Experts of a small language model: 6 picks a token, 4113 steps.
Below are experts of layer 6 (counted from 0) of a mixture-of-experts language model. Rows are named router (the router's row for the expert), down (a neuron's output weights, with its number) and show model dimensions 0-127. Each number is 500 + 40 x the weight over its row's rms, rounded and kept within 0 to 999. Numbers have three digits each.
After each expert's rows: a language model's description of what the expert responds to. This comes from a sample of Wikipedia text that the model never trained on.

# expert 46
router:537511485528499546516514445510508505471466518461462470506478471414459526501501501505530493452437508556537503462461484505465499517525548522536533508562519581529522561504490456426544484578514485483484493411470505554446540514470491475473472454507511468436547458395531459466530504480566408525548585490453489490524544534512500529548509557474449515462491478541471538545476525465537459437553
down0:485525525467552502488526492558532470442515539528566595498390462512468541510522487494456512547595538409451509519533508457552528472461447499530515491563572520500523478489541496473463594526546550505500451509524525529513449532499494511515573505569513499476523457524484461504477519537492508511555551539451526546549542490490563485465441432438456558517519469485567453476537556499429496470511
down1:546443486511469478466494488492512433520544498577531530487536509513534549408474556515425548562538526478478475533537544525471545527507499577596586483407517565515520511528512500438467567510494505571580467463431464520447566457502527586516531533505509477488486434507454488473447482593565509492545470466462557472501443485515491491511509525458500497572511527445509410463442540508501459471446
down2:508529507545562498493480496553479495544478493537458589519516490488452506493534492564463546496498486515546430498440512407515499453524447516467477535476511484464483521504502445461456500449561506441537502463444544462546560484399516418490524459406478476467533493521515548538513450490590491504507526496527557511470504550497435527495468504528505500524531433515475473572499555566580529444499
down3:539484488513541493478552485501511509535471442538515806488500434459481555517485499535527465519531412470515541499508515513437525457481497490498568525553541441494536503399530487522525579512504485562527481502494589514466515549418476468547496428489433524459486496476493474467524478495462528469527446491458515479504514486501495512482433466526501502510491515452458522464484553552442492478503
down4:472483571565556543591493493524493535510459513574443740465450507528546466496510470502520501488511486474568458449478505509427539530544509524586466525494530414503461492485523446563506533475499489542539517468516557499542371527490454546479516525525427562493510515455463523519516518514469472459502545486467520452519474508514539462521493505492500510470469570527530548512508506496481510545464
down5:490531490534561550507462510509501578465417518474416744499496510485580480430508513583419603533483572547555518430435540523546523475500495572464517494432476466535530520506471445536437513415491532518504513523458449512525453482455516513502508552468497477483545487494493497530482550506478476512402443530489479441537532471523512476518433546466488496466405508526555573523473435500506526492488
down6:432523508480491459537435438528467436546492465488547689472516515446457486529506535544498462487511494450510482542504525502522555461436465473482469526555498474466458513495519537478426524497496548522567523509475502405523492499441444525551504505499478470492472498497544423478464477523494479484510497478533482529456500502475485453532496493494470418459495526534577467478488556524502518483613
Pipes, periods, colons and section markers in tables and spec lists, especially car, racing and product entries, such as Chevrolet, engine, ===.

# expert 40
router:505474506486491523485517446548500499520466506552462441510515506469449443463424511521511488489429474555534574493491500543444521554485465535521486487486530557520524432444447534477421506539536468532511536562509515559467505518508501549571485465549584478458461519444549480466531454422579445586457559533444516456478539515512498481569555483500507534502485517466557496557550487516533422511481
down0:466471504433457537560464600474477461521461549513533576511539398462482669508509502504534501521501476503562526475455566508536533438485501486533433545517450464408551507522535541485503474503564441501480560434494524456541452540539478515539487523423465512476495488554481468397541460527492484489437516502501542560502429448443494518434505502495551485501519556523472503551520565516507431527466
down1:507509443479474512498502458406519482518495542483552674474431459464584603534498576458568487492609581621553583447583502486456508487513515508483480507556531496481549502519524467485494520547529491505481535474459485570479534485421457492453535470479501519395548453516489513533512491479483533519504557454501547533517463531550488450464481509524543554470562533493532467495515503430458473462516
down2:455419553445486492568513502491522472443511485607494626525542519474516529530496459522463465408429460526376522544504473454494480468497456531508487490467498562457557449461473432531530446515484459507527485495528435467534491464498503458448542487493511494433510496477540553552500481447494525489506456446533519503528476519509506527552568509521504532523425476519473468502523528435558544480389
down3:569459496501428456552512530455491534467539511465578554543460491503477476503486526513520522442477473511495528437483546400467440499407496500473542525509482508476477449492443606487492464530507530505489482583490435478414489506474533504550499484513464465524522525513481535531435483488486514585488476452528496471442464515481426503500586508531481503536550467488600497432570508482565532498461
down4:444470487444498557510484564539411504509543536546490608487578440471465588488551453459520505535527473488528486500497559509513529510542514496473443507458513442432538497474464497527497523455410522500564417537489518448497468537494505439537482425498473567496491558458535553514512512517466543548469406497539474534480549566475582500505476553505549489573558523552478524479481548527588423460537
down5:557508516460476505479563497472532445493524572525527469478478455502453511478501558504448523537513436472470556479510582484607481471504495502503540525508464391558531481485487504505521507395518489528467480488438578481486490504504554508552468510504455510467523477469500488481544410457453460541457499463524563523454461433488561517581495456540551566473499481539505482418515554543523437499402
down6:506527432452455498511480483444530536554436461499569460525441447457488469453544436503488547474494526432460475481449448510457472412438496475414521516479527526549478465530523530549481502529478542519518531512537529470487507476499531527512495501532473466456586508456506469464464476459427523497450559477585451490492544467491504559475495498509503461500490492527465548488495502539513532505458
The preposition on before dates, month names, day numbers, and pipe separators before numbers in election or results tables.

# expert 25
router:446442479490565547498510532514491547501505511470434494463480453497538475549487549434530431484470501513508544513566435559447532542510518499544563527542539534497514501455510421453494517541523535524500505447533480544491543491510455513548516474504518516416493491408437509437573540458522441495538516479483496515485529494524475414615520540498529487442496505534471488479464515485536535535548
down0:520434453534543473476430536502471511516509477473457714541405513410456475573543431487494525443498531503505501514475507542563482504532523492457499516505473449509500435480438517459524482487468508452480443500472522525567424568512420495482522436507486460566557518504518509537521473555488558467515544471532528482487451515482452512486473451534495470495467430474440538575498489560574533498492
down1:472537457513425485518545546497547424515509498520544597460474489485543534469468493480476542426539478477475466494588496538490463482531418493501485574494525533526443482489538497486507564411490417537557492552510420466492491430479447449514540475460455509493416446473481467438544526503600525502500509505492537540464512483518520383496555436620456569516491492461582479577511483473496473434538
down2:467445458510462569468497461468443496481527513476462637473478520607447430501427576440454483441496450453471451572502520496494555547471486525465530407422461540486541466509522393469480519497555564525487495472562477459493442448503558505548449514473497489502472498444557507554470446532477537517469587544461427475484547480531458520541479514484444470457534472460467469505500468561458480511548
down3:505526523559499535516501480422493513475516468519551625505521520500409428491500544555503494494482479419505463566404542491533536509529448532568480506539512499535515578449504562436503552542528495475514476429473558443539440406461482464553527559466528536524542504560571467465500446511467565488574577458488420553517518481512520464507469517526507496588422502468529466519514550476505507462476
down4:557598459525449543507552454477451485482524550410479656458453502531468485520539497552504545506587492413493438477543592524539484503470517498493564500534448516442496501516473515552531555533461537535448494430487538533499452475502508475489471519482499490506548452485554549518453553497484545562530503463505451564514468552438540567499485492448570512506492474481507453531529467516409514487603
down5:486495503482509493558483529578450534485471503493485658506564475549448490526538481484512469560440476543465568437523428501527537530521510495488522526459428554477529537547489452500507514458500433461653446529495503516558472520493508468530501451510456550481465559522556498536492516537481559554498508495543482503530515481490530524560475590487501555542503516485515504568467505512546475460524
down6:482497549483469499511526511450545516460474602482425560454497498525564462459503469534505455505445552463452559443433515477439441422526452559513530562514448472490479549464447592467509484505540495499536477493449461410464476476506518497486529485515485469463590563434519504493445472490529528517475530523562502430440511507467449439482465487484532463450405549500496488505509430546507440519456
Pipe separators and numbers inside Wikipedia tables of stats, election results and rosters, plus list dashes, colons and semicolons.

# expert 35
router:521467557563477518472527467512425526519477465572481485516512438496485478490423521516504438476495533476480477485507482493498494488544510526520506474448547573539454514489507484479478547534504495474467483493506459540532580521441500576501477489531554546441452479454498477460553482443571464512565549483524461518539507530543427520608463476460482538513479490518500510519583495471425539456516
down0:463511537505480470515545488526472531540498468396466761542490450467469531503575477490564513535521457510479552453493481510473483522547574481465528462574495506429536510469498472512526509417479492448516510535402525445508447484501500500476451462484546557553548490363533493438500477512531505485437503488462520430485494472415496545478487497443477483521578492440433522501468449525543505523543
down1:538548458467460557427565493469557492551565489488574602447504455466506488502488543427531561474549566496438507459500564433489507483487483480452528534445488499511428512524517427465476459470554543533490486440480506525564508504501500552531465530536479485561512439500546541528524480489465519464394483488510578479480485556479465502405566536457522499504585464421498495565463548509463544470544
down2:480578511447461552506480508443535495506502577499440741452497497517529478526468509534486483475512542501491448431548534559476505435458489485477482494540445556572433493490433547490519557564527522502425542498442539520519499479448556475490603524551455485525518493486488574457489508482468477498549500505546534525562518481555512500506480491566495432460521461518476556488488561500450525473544
down3:449422462513481589534532455520410500575470462479523557536463492487458524483522483490477508599501477479454489500566503452464588479514512436448503510502509438469488530458426571468494551458447495561449540514455480432459531456531514415454465440509498556545498453498497558492457491503529482524496493481490472462493487494538474486537556482470509539521524396442544520473497586503519579533525
down4:532520515575506529485501467525476524434602523482544549536552469523467497468512440486540473592576425418594513517427514506540485556470509462454459495514446552525613499488487421525498473467457479489435486492463606495481458550521525553546497492555571443471466531502445560542493510497503477523516495461502473483531490523550483541600499444538496524530511508517505547482567492517497553500512
down5:474497474432439460531517441481520511520515489439501590511535527405525522491487517481508485527548495548536571551499499490563486495462455479457502523444548509549402455551467521538523476533531493457481431538578534432478505490531481544524544559567493498489493448533463480489414547474477526534541468416529533465531486552525459506477485495499398498476492503560545551517495481546516498526503
down6:520522533503499514519478456527541492443417513470485832509495513448501484553474493542575535469510556514485447515553540498484522466510579451533519470515517564480543531477531459547519493566531488501533535468435539496451469475483479518468483494537459554449509469543531501400525548510526475489492533506467524515555481516456503487494486480541493538480496534486479553557492482430486473441555
Past-tense action verbs and the prepositions after them in biographical narrative, such as designed, wrote, starring in, took over.

# expert 13
router:484530489539546522529507545509559530492460497522475438529520480526465531507483579484555493435488569555540505406475467513484574558516487523507485467578568514546532545485509548467475515506530524504511534556500495431487493509541486482453495486468576533456524477471491455486514445419507481533486551411547549543459479545498517469552496491508504448595503465550463516472537574507506544443450
down0:513544559529591460504471487499559491460539577546456619456488524436514519471527524506537547481479400435482544464558512576533477488484455493511508477504550496407593507528509482477517501468551535558560481521466549502482533544483469518416545523464500518454498504497531480470559446587455488531453538529481504529469494546517475501541486498450453488471468499464578470478526499473443507526515
down1:543515532534458431459560493505462505553422451464476609525559517518443494580443466512545517506516466514535478495497502495456551518485426504480490474542454477484537513556572487452513515469447480444459465521517475509527499537465503512498472406507515419553487483447460496500501600502481457474438552516490446551522509493403503537551457542495519460550513494445486507510437518516456489460564
down2:480495523495467534586499401590519508444539538518470738508552524537514513505499502519454507525493475524526458600515564515446498486501442524520458518508484438448433490509541610450529497495516501466472515475514487513582487501489457481546547461531460457551552537486551541499487520525536492469548503526565491470497531532529496482423525511462528544446511504422477521478517547465623518490490
down3:572515463568516518495523542527504535529472474574525520575477520520595551434496505511408491550565523549499489508489551537546520475443522510579523483439458558474433549490481498504486521516458559448421552548533523539424512492569530469490506477445509414483467513481507467448549458456476502480485476461504451431442449552536494470523508471483468521506465549525520483537564505557476470546486
down4:514565499499541503473496479486475544484568573553497544496481488499500546514456500405534515495504481493608492489514474477513511503488573515518505563466402441503504514526526514485464529497514441526518476523508487492521507396524511477432446507504417518429519443578545519503484448529472549435520482523529532563371479502453552572515501462511550523476466482569485565478442493485539481509488
down5:505514459450542423564532537497543496517514531526506572471539588517455480452503452461470503456511537532506496555483477474465476505452523459548527447509477505468493471495495547488479484436467526531466474427455529497485504481458519526513381553515519575499513519496468523496522510512474500440455484492495532464474446491423494517526502472498518528463534438536449560473518458485465517468472
down6:442448572561476529496398465553483475465454458530584514510459517492540487524427464535497555504489443478463498462493474545488511541445418490512547534501490427484565467433487496552462554552510505526477522513506481525510467554474490500472433472459408481538487551484532487531543527462421541508479464515491510554516513530480526523448457426518489470525506519491576488460538461528499454602477
Award, Best, Nominated and Year in awards sections, plus the first word of names like United, New Zealand, South.

# expert 17
router:535451534512546513578528485501385465571511528501530478470519506373500472506428499551519457515472503501469557492495435502511482505393519478523474501493508539551523429449461437527510576500522536576492532498418450533452523505492492501490502477514537546402571517499559455468571507474554428531507564431432512536584531516553504506575447542449599473478495548541474494535484548506505533514479
down0:497485529436470438475482469594497520425440518501483602523564483465554515513523504538443439496562520483468488495474523504420562542517451560562465484510483542500507468479495469513502516549450480485531449495519513543436544481526463503526516550509417534459480535478474526491519453520494530573555465499511485518537422528552554517475582463565504517507431446467477519516577497560477506541473
down1:504494476552448471503495471450465496536432491552511638460401478551513474509460495439532499485536511490522505509521524491481519452465551489513544462518485409494508514523552508413489539519545474546458540455495509398484480481547499578474531519503476498498472607532480450543509541553549430514479478544507474528470418501460552496506469498471546567497507548568461494482487585524494558498527
down2:531525491437455480470427485520507511428430507463485585481501565553560527511451530549477446525469475552481481454532498457488476494449562519512553491502480554520501520560453492430533491428483422531550477497506549525440476507498501536531509513440434472488498491545494507457550496461447451469486451556493492519525536432508562505515441551491499515575560455515468536494555494477495481521490
down3:406439538518526503522548461561534503500505478544456664543458523519557460473444546446494466501559529467449492544492514506435542476494477532463476457479501569490555498500520544482485510461547595460536519515495568441534553478443550466471470453459560550512474504449545545474523493479468406505528490532532520506485517551508464513530446510553515493523486536511444501540489462471503474504476
down4:552444470584538502520419475484529525574474492505487562502491536515529542491500496520450501437539521496483543545532488403491491547395526520500516465531478511527510570521560514513505536457514567400495475514482501514470531498477562473447554489515494495525440499514524496474461479481469525487505460423498433502418513482440512558470521403544480469517530504422498487523391514449429495520502
down5:524541489487413463464474446471533499486540499463540569416478460530530546496500474520435561470477503503421440511434504539569485527528514517475605537512519501495473477515536493427469437478465477438490451663558507499498508456482521486494373569533511552518482533482488522528508426504522477483478520550517476510508457499509513511528498471443483500507499444596576555494581407466477444545541
down6:522551539453553480530479449488458542482429518483481628565504529499556534545526493543440548427490548568508500521485587519496500459506596547445517559536439515497513525485579474550437475511506483435532490536466561564475528508525443495475459569436485435434500482511444528481488507496510492420509495535492473473551505524509493563530499496506501516520484452584457481552532484421541474475527
Verbs, directions and prepositions in geographic descriptions of places, rivers and storm tracks, such as located, flows through, north-west, running across.